{
  "num_hidden_layers": 11,
  "d_shared_expert": 128,
  "moe_layers": [1, 2, 3, 4, 5, 6, 7, 8, 9, 10],
  "normalize_top_k": true,
  "balance_loss": 0.0192,
  "vocab_size": 20851,
  "norm_place": "pre",
  "qk_norm": false,
  "attn_scale": 0.0884,
  "init": "uniform",
  "init_std_qkv": 0.0195,
  "decay_shape": "linear",
  "doc_mask": false,
  "train_tokens": 538100000
}
Below are experts of layer 3 (counted from 0) of a mixture-of-experts language model. Rows are named router (the router's row for the expert), down (a neuron's output weights, with its number) and show model dimensions 192-255. Each number is 128 + 24 x the weight over its row's rms, rounded and kept within 0 to 255. Numbers have three digits each.
Before each expert's rows: a language model's description of what the expert responds to. This comes from a sample of Wikipedia text that the model never trained on.

# expert 17
Description: Ordinals and name endings
router:121134117140134116151085102120110145147158132120079133159150133145132089152138149104106102122148150149140147071101108087158113083155101104120083094122125118138121105135107139111116110077116101
down0:141099102128118112129113123131131109121128157122142148142127128120118137175121102160135141109158120126187178087167133129076145148156165138127117139112100122125109136110113165067139120118132130
down1:105160095120141125176163119127164120138130145103116166163032149125166126169109082123135162128142153115116105101101173165117132132113111135133150082115120143131078160112093107151158158124165116
down2:123125096107120150165099144137148120138088129123182102147101076126106097103139130144141116154107151135120141160136089125096097098129145123084104111149144134133117144108128152094073093122147123
down3:134121121184151125086145127174143156152071114074148118126097153133124113135148127132112084132090137163130110117166128146079154132141106126082150102145109071131162129093086088146109109119158142
down4:176146137081096118101114124173132153167108160121142152102102161159104157109127155091110140116149076132119099115166142113133126166145156097151123119166140097148135139114129080087086150122119136
down5:097093082103141176135110096064123107139137149109122127100134138119122174120116172072083152113134119119157124107172157100131116145161167061106140106150116126122143143183150126163141139159135146
down6:103139139128180105174120101057074142157082181150110124122120113134128112157111162122144110126124136120103162084105155140148094142076163135112138114159151141176109135150119110115154134103130118
down7:122097087100175079119115093125116143112123103113121136102124149140140141113148096151126184101143120121120091129124122101104113112139129119154107102126141140106140137111125083085098105137163102
down8:093143107126140149107108147132128151102149130151116095119131142102114207111137127087093113127132126107103110086131143126110152130083155108142142107143071125151145166095132160142156130129150121
down9:105123138122076118148090080117146158146104107132144111120176121116128115149097099184116141178074119170125180165116182129103159092118128141123119104161160100118139177106145154130118165127136159
down10:191148108134112062139156116076153115122104142132119126140126127140113089185150124136112132081140151135124122136094128149130134147143123131128111120159119160116122132105128144165123109143146148
down11:110126130146138100144116149120150150132144164128146113133135155145123151165129093165124103119136092124129152131112115124139119172138130165142150104104087116116100194160113166089126120121097128
down12:123100143115099152152128138150136125122160126106129086150116083141132110121145123138109093124088083156127151125150145139102135111093119180079095152129146145127124143139142135085146098179099133
down13:114134138095127119084116157128118081119110112134154105151118122147119114125094121144131116143127118136112130169130112134148112117145154116191118131110064126111123111064107131127172100160159114
down14:101077167152133124142156069110104146114160121126087133148146159130138170043104106112157083133113147130143131111123128137144144127107129101153120133162145157130123135109067158127147165130139146
down15:098099126086137145149165093167207122125104136138116107136120137108145125072106160108145109131134133164153169114112134112163097106119178166138152150155140120167119108174125171143110153080167140
down16:120103141142130106116181125142090112126067104116155144153113113137098097152132150117120111072119097130141128152136150147104105146103140145114124158123091105071112098141126124097103101099176101
down17:066190114137132141145107135112110129113123119115154121094155129165131135118132097143078125101152160158121136169135125124145101105142127129117134144125175135141137117141182114041112096130099127
down18:117142092123165169102091086124120069156106108130102140130136120138137094137152076184131136161091132131138133167144214089085117126136158152114122116115134095170083129121146165098149171123125146
down19:130145097089115120102112118095175098129149139206136146115118152116130105111108108148142094160146124185162147105094167117110124106185095098106141123096174139119136124121082163147097167095148129
down20:165111102127120136144133149128127171112136119127116128168113142136111057166135147101132128140129114164171120139152133126084117102123128114142139119125123102131135108119147137154102137096085106
down21:105108136122043151122146120121144142113145117118151167119143121170143165093158133141155155127160117109099140127134093145152110147140141115095113082139087121114113148123142150104131130148132160
down22:161186118105086090131087139081122122144078126130134171175118128128113084123132130115118141129113142079156071088166134137080144145051149133120117117158116139127110122138115170125174120142102094
down23:130095142118163146116132168183145142095143175107171164099136114124120140091103111106095155128137146117104133105130140132120144094167123112093105140127097101126146145182120098149127106119128131
down24:166127133106130141142106136085138144128127106117141115078162139111100099133109153103092145118080106114081044131131131127091169136092107103130129119098144108089139145179157161126121142116131154
down25:104122085126186124072115163123112096121103099157143097181128145141145106110117146110141111117119160182145147091096161150114105186130155130106093117153123130135105117145062085183152123143151117
down26:138153136123127103183108137134112124134170150131183140113124101119114125160132170166103092103152117144146147150167157170153110189118119136104122087150169137107098107119145151114132135136124136
down27:146151142126113126123103193138147132128128117145118118115154126162096164126138143125144176119075115139155170151131081121128117168162142128199119119107105124122136116115098106118169138118124086
down28:120158086129137136132113160080079123102125141106112118133118135126120146142111144144104159184134082163159125110112142110166143147134125139127120130137118111128133129134126125131110155159124101
down29:098103112111131179161139115138130128122133149121127137135127113147142118144181095119125136161136120128166124149030117116146180110153117134137090155130103121148137155124129155105100132137115080
down30:125124106128134117120081106156121117144124129075131142097141112111074071127167153151113112147124183154108114154113062208138121108103156127124156163101079115149132103169120139164133137126152120
down31:133127137195126131113087144126092112104099180109108103129119120080132173146119115141161129130091149130151126134111156152127155111136104088120059134140105103106096133141151170091140126139142118
down32:155114097101120129062110143123134111147134115170120132131113152147135119139103128102120119150129151127139126110132160140175089137169119174165119131132138126144119151109157154138135086111073141
down33:132098090136088142138183127086070140112134113136135103137109129167090136148109149109142115105173133150146108108149119121122133079130107129098162117120157157104093127113114135119124152136134128
down34:167133138124165187165110151132159131142133151126130073125143099096105125141171132116128131140170149127103143133131187140150153120154097117163134138120131142118130127089120150128121105118142164
down35:163119106111143134155150118138154117134126135134121156132119158143095157134114140136112139113155129164140102114148118151129124117150143141076089161121155151174145118137077092119161103074133106
down36:139119143135099166167130165130152104122139136118137094136123153144109146145148119138119131145204119138157130138143147121103088132113133115088153136121169117144153148135068091108113112132109131
down37:133052134115137117140129112107124139125120141105134096137139107128120134096151115129146126143145157105119144127144131099172102092111126089133156117161157082121152107108140143125152105107134129
down38:132117067152144114152131151120128082122057135113125126136137118104146180157130152074114136148127116113148154144171113114139154150170137143136136153121150106113114149139117108109123118130145182
down39:134081149132124135090120153122133144136148134110104120150121112134152129117103132113170121129133117147173100124109115146152090116129135121111112173090118147135171164091155134146083101177181105
down40:101143142127117147111120085136087163068126128120170092112134077124071179113161127127143108148131128106099115127154130135123133136118094140176162098128122101154212148123125105100164115116134151
down41:161111115137126126111079135100105143122128157116155113136127136164094140109121117130144091129161141145116144157124120129101108136125150146159129119162106126103152149112137123146176136132152157
down42:153136105152136125118149154139112120125052098147136112080094083109102135113147137115090160137186118091131107136120138111136090104163105113126134123127153138086161099124148125143118138097117121
down43:168123100130090099172063123115061138188160117133090165065133165104149131090154176134150138188145154139097130133127158103140166135129122140145121105145110139131119171163128141152110110133196128
down44:152149084141109147154124142124138136139124157090129109131111165142126154103178159110117108119095106135094187144146146128138089133104161160070134119130108101166161156103084173132125117091145157
down45:102107169106082122125151161157123150121126146131110102116116159143160123128074117127135105123148128132099105078119104189113123150127155159139122113124111116119116145101089115129139122155112128
down46:149103142105146145140143166119109128118123139152102118122153145145120121150130101151110158157155092164161125136114155126119165152163154126134117158090141135100089158146132076131114121116105156
down47:128124171142136121141127129104147101133134129163133098156146120128159075100147091134133138140141161135173113130194150103099116124147140097135111134129149141101170165109132063128115144158134105
down48:158138107085155127146134134161136147140106116200139096110113096161133112122114143147134090125124144138100174144149144171127117115097078112127159133154114116155166172114111167096106128101104142
down49:158133153139114115115169168128102132117105099102165100138126113134108142107127183130165154128128172127081135144143134113159122123119145125087162146132140130135124115146130117167117147156101136
down50:117117120099151100119139084088134129114120133101147086130141120145108096127144132089135108130135094152058174123160113125141154137089130084113132143124145118147147139168167120115108119153103141
down51:140137137116151110140105115135095135108117093119115105146159161164141134187137135137127140110103122165149122108148123156123127120159141114135114175126138136123126119151123122133129186140115123
down52:146125107116123085129154153134140133094107130130147129136107097126140161139112127163109137146179145131152121151124137085120115163153105124180139145149190115116166100128164120114119169130107107
down53:137138074134075097164133104108105132143123087168135141124159131106101135145127121092096134152104120128133092146138156106184131120133125133144102136098103140142107151175123151140162142078144153
down54:119157101081115099127137111104090122114098113131125119087114166130149152126173141142158109157170078170118128110168198159114156105115134154145133146119095116075120103131077131114143109097164187
down55:138149127175103133102109136139123133102100155128117138128149144144113115115077097136128147160120108147099108154149136153156164167061085161117114137108089130141123149111144128108110095118090101
down56:096108062086126128141127089152194112166173177141093116133101122125134138098118106118106123148147105127119124135113131143137169119148110173160134089125132163164094109179119111129141127163153148
down57:116132098107084106134152112125104099108117134155148112092138133145104130131154112144164148061131136138116123131129103155114126155082160121125120102120165108077117122118188130116121094116152125
down58:126132143132107140139129098121132110120148117118113139153151131122147130109138133137139135150121127146118130145119163104130129123112121119125065122152136148147167121141121131156114140126116086
down59:126136136125105165127127095140121139133163123120151115102097140103133128155120158150145137120145144112148178100089103108139144133103137158116105119128132082119176152100131150135107143094141143
down60:160150125088116141149133169084160098134162132135103137116144123126115154117122163111125084161107120152105179101092122096132182134159116092152152128126150129116151139146128155120123146124152112
down61:122117145131126135131154169177105149104108120116164111142156118113119138120110126155153107063097142120109097125087146089115178137130124126093105107099125148129123086129135085128124126134157111
down62:191121134149128145117129054107133132107130115103106120114148107120087130135120148122150150133112139086117119136137133134086111116151124107125114161111171165118124169127140122116124124139136112
down63:148096118115134155124136126152140125160136099113145162118143101152125204145111119153166136080153156110161112145078112159112129157165143118124144129078152129148073126130123165093122134147132125

# expert 51
Description: Leading digits of numbers
router:087134082158143131155106111085112146164143138090095114146136148191112090171133160096170099148162167135172129114106145100148123107133098115129105111112121105133137107159083164108087084110118116
down0:138122156132117140109092115099107147096140082183114120107140177099118118123178100119097109141095104134106145150109135169180108116106090141124176139142140126125118113117169132132183136109134110
down1:170128119149140170162138106138113177098145150124113131139156117118116100122086116066132076161114105112151127134115063100159141139138152155113147113114106122108137121124125149120116090130167133
down2:088105105110147142106150147100130123130106196142117125141069135098081122135142179119136111147138162130119131140136140112119129096120128104162142105128117180150072109148099168110139139102134127
down3:157145120145153142121172127109113118099152158129155130134115121086106141143125091130142116137110116153105113112117126152116153089104099099102152137123104130166107149133096179159115093185115103
down4:082105129121114126103080144150121123134126087057122107097138145133162145117102131143139166119140121152129130142130147115142131149143120110170150109119127162077145068127095148139108095140070143
down5:164097135146122138122127097106100130102113138164151146107123158136144126100132140126132122080099138126149128101121128126123118122142119122155139123143222115130141086134155148129099094104091162
down6:103103114169109171099151117178138158129131120116102136150118177122101159164151090155123156134128163166176128159130095104123138079149152092124102124135095100155152090094149137137149153116131123
down7:162125122160086162124141106090160123113137107134107134092146096150162121113113107140119081132120162149115126148144096156130125135144124113131177094112161147110142119090100123112144192137092128
down8:118124083125105105126130141160124146124100116090085155112136158134068114116061130128114149137137118133108151114138132143092135173142140144145154129110112099086094103100140166142129145180159161
down9:135160136175149109135124117119125140120175119122101155141169131086098111137133111125145099115142131080091147130130124118170117131120109074137145135096122101130137134142145131171092127096118157
down10:134153121154143166129153124112112119107113120127099146140083104119140128124182096161170130136122149082113121136135099155118170155094115106108169115116106134143127136096083073132122077126119132
down11:095136149138140108127120127146100131109139158138130154134122123112088100104108135093139117119128128105173139101139132170123108137130121147154140125151079131143125133176099150145171166108101129
down12:120117123101109113149124112126115173126132113145128108144114111129131125136140125113119064093152147150105108136106113150107132174132130159157109068112169150077149166141099134107094113121100131
down13:131116098116171102138152163122129118112166114119109099151115134137188114123141092100083126090141134145120167115092131110176092110130081147132122144123101142119123171124144118128137120124092090
down14:145133097141134098112113055153118105134156154129090119125164178148149147119121101102173106177138103116089089144150156087154098146136145120112113130200089121111128137111098120098158109099118149
down15:080147150123137112148086184136127116112074126109112123120103138122157114109111129111101096110135140144101090115105130115158139103129133126160129102151170144124113119160141147125137096139135120
down16:093095155097215096139130157083100161130133121110103101129131109170145140126137093132137148120090121109111154099172177130110106120133119134122088129158164103119176145124084124125151102144155118
down17:149138131093149162098157130153150146129117160064148138134120094155137133141115132148103081151117131119173113114113139125146146087087127175133144112171162101063098130167096114151127121123129132
down18:177123166138132130100134123134141144119084172093115150132157142158133134128084149104165091146081155124144163156158135142141122139171162138088128136121156124077111128147135064110160108126088139
down19:160128153095117141152133166129111110180148155145120150127147144168158151146153105129179147136131118123140174103111169097113173186118093166155151114144126125091116121121115151110127140111139096
down20:094155160148144175122138138148134100123149115070140123129134138147124134098141136114112153125150106111166109120101102164136129127096144122133154145093190126087137136092119163123141095140112121
down21:104124140113113115087129120125124141097103131136132145150165146127070131106155132135152138130155125148132117148124148149102137106122113133119146146165125136130102117144140134086108101114129133
down22:148121120140166129143125119166070123115137124096138130153107112140174142120118082132095103118169092126133127105142080121105146141130103129127138130134160144122116133135145109192106130132155161
down23:166168114180153099154081158143118151156129142131138161152086099115097114142112129130106134140124125165103141131194155140136115118080112131076099125147153110128106136096161181109135117145148120
down24:124154121080091156105094135149147138180182131117134066118117177112167126122095135128121160116078090124134081132172137165153122122127146118149115115146064123104140124106146171129117131141084178
down25:101137178091158099104134093100101132164141134139178123105121114117104119140114156117094132136099119121099139137114119126119081134159150114160055140150151124106104090172141112140133151124136111
down26:136068139136182134156106133108136138085155128120147129137149129105150157105129140165166125126180109111071125096157162127136141088198120130109156131112154066156120167144121181118109169152152151
down27:128158118127147129085144100140150106143118123117072102135122119097082165091106144127112162128138083139099139169103148121137153125119141104134139137098112119124109143097094135140159160177113128
down28:131088145154119133101127107159162137131152141107162164132130102122111148147103120101115152125095117133112101091103131129097107143121146155125118178119132148106181108141153127151106135171156127
down29:119117115143127156131123145124106130127120108125149118137111122153076057158169134110092126119140127115096074156134098154071145137116153100081114133135115166098122094146143149083109088117124145
down30:095163100116119127179135125146125067161153122113120070131102125125138115147128114134104134122123160106134095162120089150154132135130174135139094134123176066139121123128092120118124074129161117
down31:135134126148110103090143113121145094119097140132115093155136161109113064126140089097112165134125122125101126110163120109122177151112208141113143174132119142168141135102144115097136116123124143
down32:129161105147149131141121126110108118151135156131104141130124127106177136143133113127107135169117103144106155138111093078156129151141154161125121104168126115149181115141140118098118137106147118
down33:125107171097161102095124165085147104125119094114137078075134121115176129090148138147161148162134135129106087164139140130158155087123156139125150151121111130121125124184107130142162139117177095
down34:113142127149140132121142092145160107126098106136118150118131151101134128094147130141132089095139137166127168154089134118118109108089141112156124126163137108208099167157111092118126109150074116
down35:141093104134117096164161137094130147142145108122130129119141147102126138138106081119099137124121154147096124128134120129122104136120148105129109117143140142114120117124195145135150106107109116
down36:126122120160119062097130137105116171178077134145164080122133107159141144126139124077133157133135145130151090107143103137149125131089119135146124117125162121095148126103131127148139110135101165
down37:143114166113139117128144112108138124097090105122138100155144089114152157161104129174129159143074137117164138120135136113138115109094161131136146119088140125118092089153116120148114105113090125
down38:117124134074144121105132139176155109119137090125127123155114128166165144154083106095128107081159171143143100126170127155166097118143110115110137130127148134112112138148103126175169181149099101
down39:087141086166149120134172144084132129142116138153142153142181159092172128101103130118134142154121133179140105132134110080147138103125100142137102099141125168129155145093142159104121151102129123
down40:122115095110128092092150139115181106144105112128178157108167156074103163160080101137135148111136144179159182100169087103200119129094133066103107145092101115137107119129115135133169194109136120
down41:168146126130103140099102124107119177134123122098112051074103129164139123128128168156134110125108130114096121120126133132127135161091130124160123120107115123135099103149119116139146157136153100
down42:069130134129092134070119134176139117179133122135129111122112090134161130102120139137161093123187119132131131142110135117142096156107132129151142135113100134129117119119072154120076113128141133
down43:110119144105101172121129110083175092126126106115134077123154138132132107134104104147126129098152118100174068131112123098127145174106119164128124124106112118128153112132126101156090123116130089
down44:145096070154126101137155151138101096114140130145114149116132126158129122116123160099121104142139119101120054146089132077137122160120162124126108143118109157092102141128127150134194095179099130
down45:176147144093139131125112110098107142148120138124134104111136157113128115107148130134106152165138106090151132170127134092128111122136170095091119084125139112080122101164158126116114124106145177
down46:139120155127072094046156163121138116110117132125140103161120154156098140113162134126156097144098130114147153142145124159143133100128127096122145119149158104142176155144134162147074121120134124
down47:067135140128154159087096133128117132149113106151157122132142104173115150105135134106166137139152108126093152128108166135120158154105128126145148106088109112126120144128117126166151113142134197
down48:147127143099149101182171098129120143106134166105106148126132110140132133153138138093127094079129104139094103107151149125112099150104125116125105155096172143117126130137127150144147121143138077
down49:091127150125157117127128149152144140151097119125101172091128145145101139107115153108146116147121062160100137178139125103173085141120089104107144157110092089150113122130084136093118110156098085
down50:129067125108113133147128123125175124129150103165141142120084161144108097175104151125100140130133142136100099110133163131104144160127147179118117102159091096169112164133140139112158086107178096
down51:140105142126131102140118144129115151152150107131113131151107120122122119182142109132083140091116105122147162141132096114171145102115123119094128155109117123126117123141112146136067123145126140
down52:111138184129160105115157100113131123134153164132143115155117102113127111141141087159123110118156079137098134129156133138148122112127155081109123118144106109129095160133183141147117137111159121
down53:158146157109119139123132138110139132120107121119128140119137113119094113110113103152115106176111136139111138094131163089137160171098134142096126157112170154140085124140126108120145144107171115
down54:125089125120095120140094133194106169120143121155076109147146173143103112105128111133120084137147122122115127124138158100101102118106085168178076176120086145139133143131162128121133133135161152
down55:135131218107112101108091097137138110133116130156129106076158110104137120169103119159108108142143106165100123123139157154152106138109136138167133127139145130129088141150117128120108143138141117
down56:113137122124117086138113107146139125157192128123116143088119117084125137118149153156132124160164119144145111124114147165114107152150186123094144132140131148113112093152119116129111113150111152
down57:088128136104056102129138114110133142147149126112150144140146127160120134118115156112114122124140153109096144101075104123112106141085158111112121111126095159144147112136165111166097132097130144
down58:119071103103091105125143146154118126172167076152152183068158145138128125139139141083114149114161174143117133137128130165117136113144092099126119131125149132147130105113122118130118135170176132
down59:145136102157101142102156129120119132165125102092087118154144128128127124118136132099132121162168148122143146141111168139105148159130122110113153097126095134146090100165119105145112158122093126
down60:108159103129093111104148117110139139134135116127139117169090133159106139155149122146097130137132135131157124109158109121154131108152111127119155125094101125136138087170149138103165126084146062
down61:120180110127148070150134132104111123133142127138109141135124106128138114137112127135156088102142142107133137092101123139133104171083116153137118124052137125088120106073084172164171144114158069
down62:137152126119120108119135144096149124117144123134170121123096105121131155113162080148122102140164120116170133152077138146139128117129102121085184113113154129126105118119108144158120115131122147
down63:124110120141119122138171134110134115115110151082123137110146143164121153114111115102146137120136141109155126098166145136079148111174092155118096121151120147125148118089137130083111154161113079

# expert 25
Description: Name-initial word pieces
router:090140099148139149174125136117093135156143160093101100144139146152094106145145172109143111136168155145158137133100136116116123139133117137139111108108115115118169110151095166085117094097106122
down0:138125130086095129112165163119145091177139149130169167141102144125144114061101098122159143153129078097145115143097166104175147127077108119134110109125084143096125101132085111149161158168128105
down1:140142128106101140141127132147117152169158135179131141120107148115151136074160169141161150185155116128165122132164139128069179102147133137161146129144123140081130152172167123094141126166157133
down2:116148141117135157134150132102081115136090163107092113137130078150111115142152076136139133111126148138156122119144149099076095171095190109142095143127107102107158138118116134132187109154177123
down3:113123127122107146151089123122143138128127091149104108120130149119168104154124118107118121158123098130122169164132112099072152122152129119137128115154125145132057155146100069137125120114109148
down4:134110133141191116106127112131089123130105128121096130103117127142164099145129145166131124138119112181118172103116130126090156183140139129126129148109125149191154162105107144177199139089138174
down5:150110111098118158129150130168112135103139093116173151135131148145143137138148162105141163099137155144151119121114170146115120127131124139155117125122131110110123113111108054121118150124125112
down6:096124171097167074113116128103137110124128149153140096145139095102094102121093126130130087148197098143101126134153120131110104127146130125144077104156147127105113150101130104113120116129119129
down7:138151075138082115147157130091143159132112092108139079099119110116147095163124134121097099138139143180092097127088120190088126151174119181169113173110139159154143127103091089148151108125139142
down8:088134077146130141144140153121126110147137147131104106172147135127152130122154164176150122162141130131148154123127139135159124175147084110126126086153162084135156134176120111136096109153140097
down9:143162158130113135138143107144129144117173127131130144125095084163122159094149129105130075159113133163138110117059119106127104151139126108150142125139136123101153111144128109139122123123105097
down10:100143114133114111126150128136144154133103121134070127150130106132117115126162094089115088171161162111143122143136131148123168119099118148145164105100169137129141128105164121106109147112098140
down11:138155171149160106157146087159131070108110160105127149121118157156133119114084132132144150151142103143162164109166131121113131104138155150118124124083128128113083102130076136138148148113172142
down12:107153138146111168147127146132139115140154113153146140126114116136099095132155104163114096177148157122118135090120139152159167173148150129119157177086151134160125148112096151084124125151139139
down13:121154170136132131130175141104090127111132130131098098109107118129108138152111142126102144122135130118135126157118129150116128122100145108135132132111115118140145077093072104096095112080102111
down14:099103179100162130099163124149099113113136132152112154145103098145101135156117111157119133133146100142090140125109124118116140119107093129129093114119144152126143080146132123109119128139131101
down15:097130119149161126149125088102119119114147112120104087146093116070082126170120128144121141101090126139110169151090113090140116120145107116097123150131133163126128155114132171144157126163133136
down16:102109130167086120136166104118168154160126131122108126061111083141111125154119172141085129088116093139101135089110120104068129152135143122150111176139145116087176143121155155073121114097156086
down17:085087108120134156108104155149087095131110099151119166157161111133156058138160121103092105124107180119103076102149139099141127132089123124105168119081103148159118114141112111137098142137164124
down18:150114130150121102134121201107118104116113071120103114117112091144145107141115137140098146106143139116063096102107089131155099107134116140181107164074085133075163123108143135124142114125128145
down19:145124105153150096142136142146159141127067146165121087138143155142127138108111126131160086121135124131146137138130197110131127118116096106096151083122165111090115126127143098144120148148154141
down20:118134157115142169127121143154146107155143138131116112122129151156158134139122130133123105100096147116113110162122090105086117113111117099143109106099165110119185127129141092125136123144119125
down21:138106146119081122099078091144095116083114108143138120123085148130186136140157166096121134120091137144161123145135123110161111121111116138116117119120106114142124108155158138141154130181066090
down22:107152134142152138105121136112083166116128132129088107145122144172144123143101173114107170097121145155145095116127150167116127126128103100111151127124143117117117125087125130125128125123119119
down23:186139117116122104149102120040119158131105128075083121132158102132120097176150118136125172116112116117074130118170120154100137151135134164159141100109114125132160136167115140150154086128104130
down24:143133123137123135140174109160119149063177138148149179141142145105132143122143160102106158094124101120114111138150131147080117124112118161188128108134099151131122143132120134110131173157174165
down25:094119101132152083109104128152117120145126134076157166109095114134116090132144131103145169104121141166132139129146163163123118094108075107146121116161137127113078110102118142091105110163169155
down26:116147103117140074119146120118126114129105125135144121109152123121131129110107141143168113102089123135167145134189129141135131125140131124137124112098156097137117106099058132107128139160146131
down27:134117143133125086105142133112116069116114134111097070108132158174133158122154151114154124113097155171157108129168135154130111140112124118115165117132101162130082099137117079142204126132182138
down28:127145131107151103097099112132120119124149134123173136136162118126088173088137143122102116115106118140087084119113144118099121140121154145180117164155125139108166110110109133112108132095113122
down29:131087137076152096117140143105129119127155121113145150139136122134136132121117136138109149077130103134097171107128073127091119136141088134124131162136175174153141149112103114116141152135147112
down30:162186116075102074146092134175092124123151106162101119106119119111102117125125120119115136149123140133116103100110168166147139128091126145113128115094147168110124131125165115137151098114165107
down31:121130131151090090115142160101116142094151151109128149111099175124122140140112137113160135153145090118112137110109152123140141162113106156138143143108115132129129135145143123150130096157113143
down32:110155147131116102106092137116094108109110155126141124164118107158127169144121118102151161122101126143098102147133121173095100131120162152096126097083090117168067062166142151163097131097148101
down33:126153149168145137088123135085110077122126129102102152126120121141164133090113154178128081096121152126152129122105105127142084185140152146114109161138136145127133107095137109132138097132122119
down34:143134125129105143163083127198129137124138156162120131131118151161132126127158116108091118121119141144123129082112155108100112140121115149075163111159136096114175137123100164096117187109133142
down35:163139130150144118174131110137145153088130151115138141143122163142087154143117086102120137132136106127163104143126170076175125138109126136094133127149165100109160161110133123124142149139139127
down36:120116109125124145158112175114135112126097145133109168111157142120144160124124137135154166096125189149109100134164124123135125161112140152169148165104117090119159094084154125128154120128131180
down37:137137135133126151164092149144118136154133126135114125157157119141102149109067133083141146109130150149102085102108145160121142135081116113095133168102084112094118151128161133160211128126119133
down38:135093124127128148198119075122154121119094125110094124109149164141187134118129118137125121148110087123128144076067143117107121091126107101132164158117137100135156133150132170177124155110123133
down39:097131113123117124091136100136154137101133104121141131116096103159110108109144137141161083143149106153144121133118074146127123124144162153140136144182153133104131152099133078128168152158100117
down40:138107098146129106128138157157105102087125104099139111106149119164117126137156133139107144108096106128151111090137139109146121156156141125122113145132135127149119081083139108156114102095146093
down41:139162170140101114154113105113151112164139114156174085100087121103156109124083162129111063064142135130126181134135158139138112156137135154145138113133153157125125141102103136110100132104130128
down42:102133076144120129166147085131141162140112136109154115111110098122161115143129188153136109150124115142157102102096084099116108127114106186149128115121109120143142115118102108157127130148123108
down43:132124112129122118130131167122109184137132138128090135099153161103177129144149143143150131138157151144104133131137143132149092104148139111135158099117132128113085139151085086171158113101172138
down44:206133106110104102144125105166105095128118108088113084157093084119165150164071117142097128120156164104123128129095107164127143122085092178136153139101086153179122095146100142144121134129130154
down45:163132112119124141111122121179119124106142112120147103143098152141164175139116097144084142110118126158141162137124175148145148189150134152138127099089153140150101107097172115180117136138135141
down46:144108130148134118151157145103125115171120112135113102153129154122140133174137133185120122119149135108093158094118150102164161166116140135103131098098130114149160126137119191158103118080157146
down47:152120142107122113107135103134104118086128131136123132142128183170088134126169126134136152139130112132110132140137166150190120135132158131136140124146112094141131143135199135140165099087080153
down48:093138123137068111145091170089121171167110116132158153156135075149131147173130073141134135136168133142136130138137115152172112122104142142107133109146079137190129114119165117154158124141104097
down49:118126154100085150116130099103119114140097120080101089127141163149142068137164147174106146144110120106065125131166104158124137144101145096090104118121119107149120195130126145114152118089127132
down50:158127128099151148157131150153096125165124120128143147140072137205103118137135127186144141141122123138133112113122129083091118191130129117163113154126129159110144171098116156083116197135120098
down51:109133110120118151173144109124105131144087098109149119089196127154163124148144114138142140135114135145175139094094148086114120099114113118138117182103136131137163128134100117132122144102128171
down52:143143127157122148121163085162132143138110149110163163115116095135109106117142148100148168072062136105112130104131120144122154139112153180134136142122156146121120102105098131118129170157146127
down53:147101084090156079134108136120126118139099139091110134184097101139096120127152111161139103093108142128155149103144123153098129145092125147141120144146134094151139086106099118125107168133099131
down54:136120153121163128112133140130101111137149080139134117142115102134144138183138089158118138089127127111144121095056180137155116125170110116133078160151136130184074150167137115114125127106095187
down55:114115118135119100123089096092118133147139168167128150118168144137097123172101101164155130137158123140088172148162134129144159148109151108115093113121176135145121124147123160170125162084138113
down56:111103109171149156118160147160110162099103134076151129109105140104125146121145109147088129145108108086110137133099123129126104091119133170119124136093085173126176139164095102132153117153127139
down57:081089091129119142132141137162136159145109094138121105073175175156139125098100105148091138152171141135095124086129147156118128124157105115158115095121118124128150113113143128138147157129155112
down58:161111181063105119067110139127173114126148149139124096154116115150126114097181090158172117125107175124154128111115109116151110128080093146127149108135193123133149128131139130163108141120146132
down59:176114117109139119093144084129168109083145098066133123162100125114131151133137110107134083134136150106135100154082103145106143145118133124101132153129101113136132104086119132124100107106123125
down60:167091098112161151128126134122110146155095127129115140143158108098078131107106119141080136123100135140114187159123123130166130139122067123129157110141137091134131161149162121106166152123142134
down61:096126123097114100108129116157134110140118134137138130117145108109152126118107103099156123142166130107164081139094130180151184121081113107137132102116130145097115163101137169100079131173149124
down62:109101101115113131155089134112131105118117146109138168117157125141107118164120108115116106125143128134114128130137104123112140156143131186089094076106115152116164120118137076107118155158137125
down63:135137152152137141135124115089143154095120131157129123137100109108123182098084150120104075116123155130093162106131092149114152155105132136111130116118148141084114123161121114134143135134113132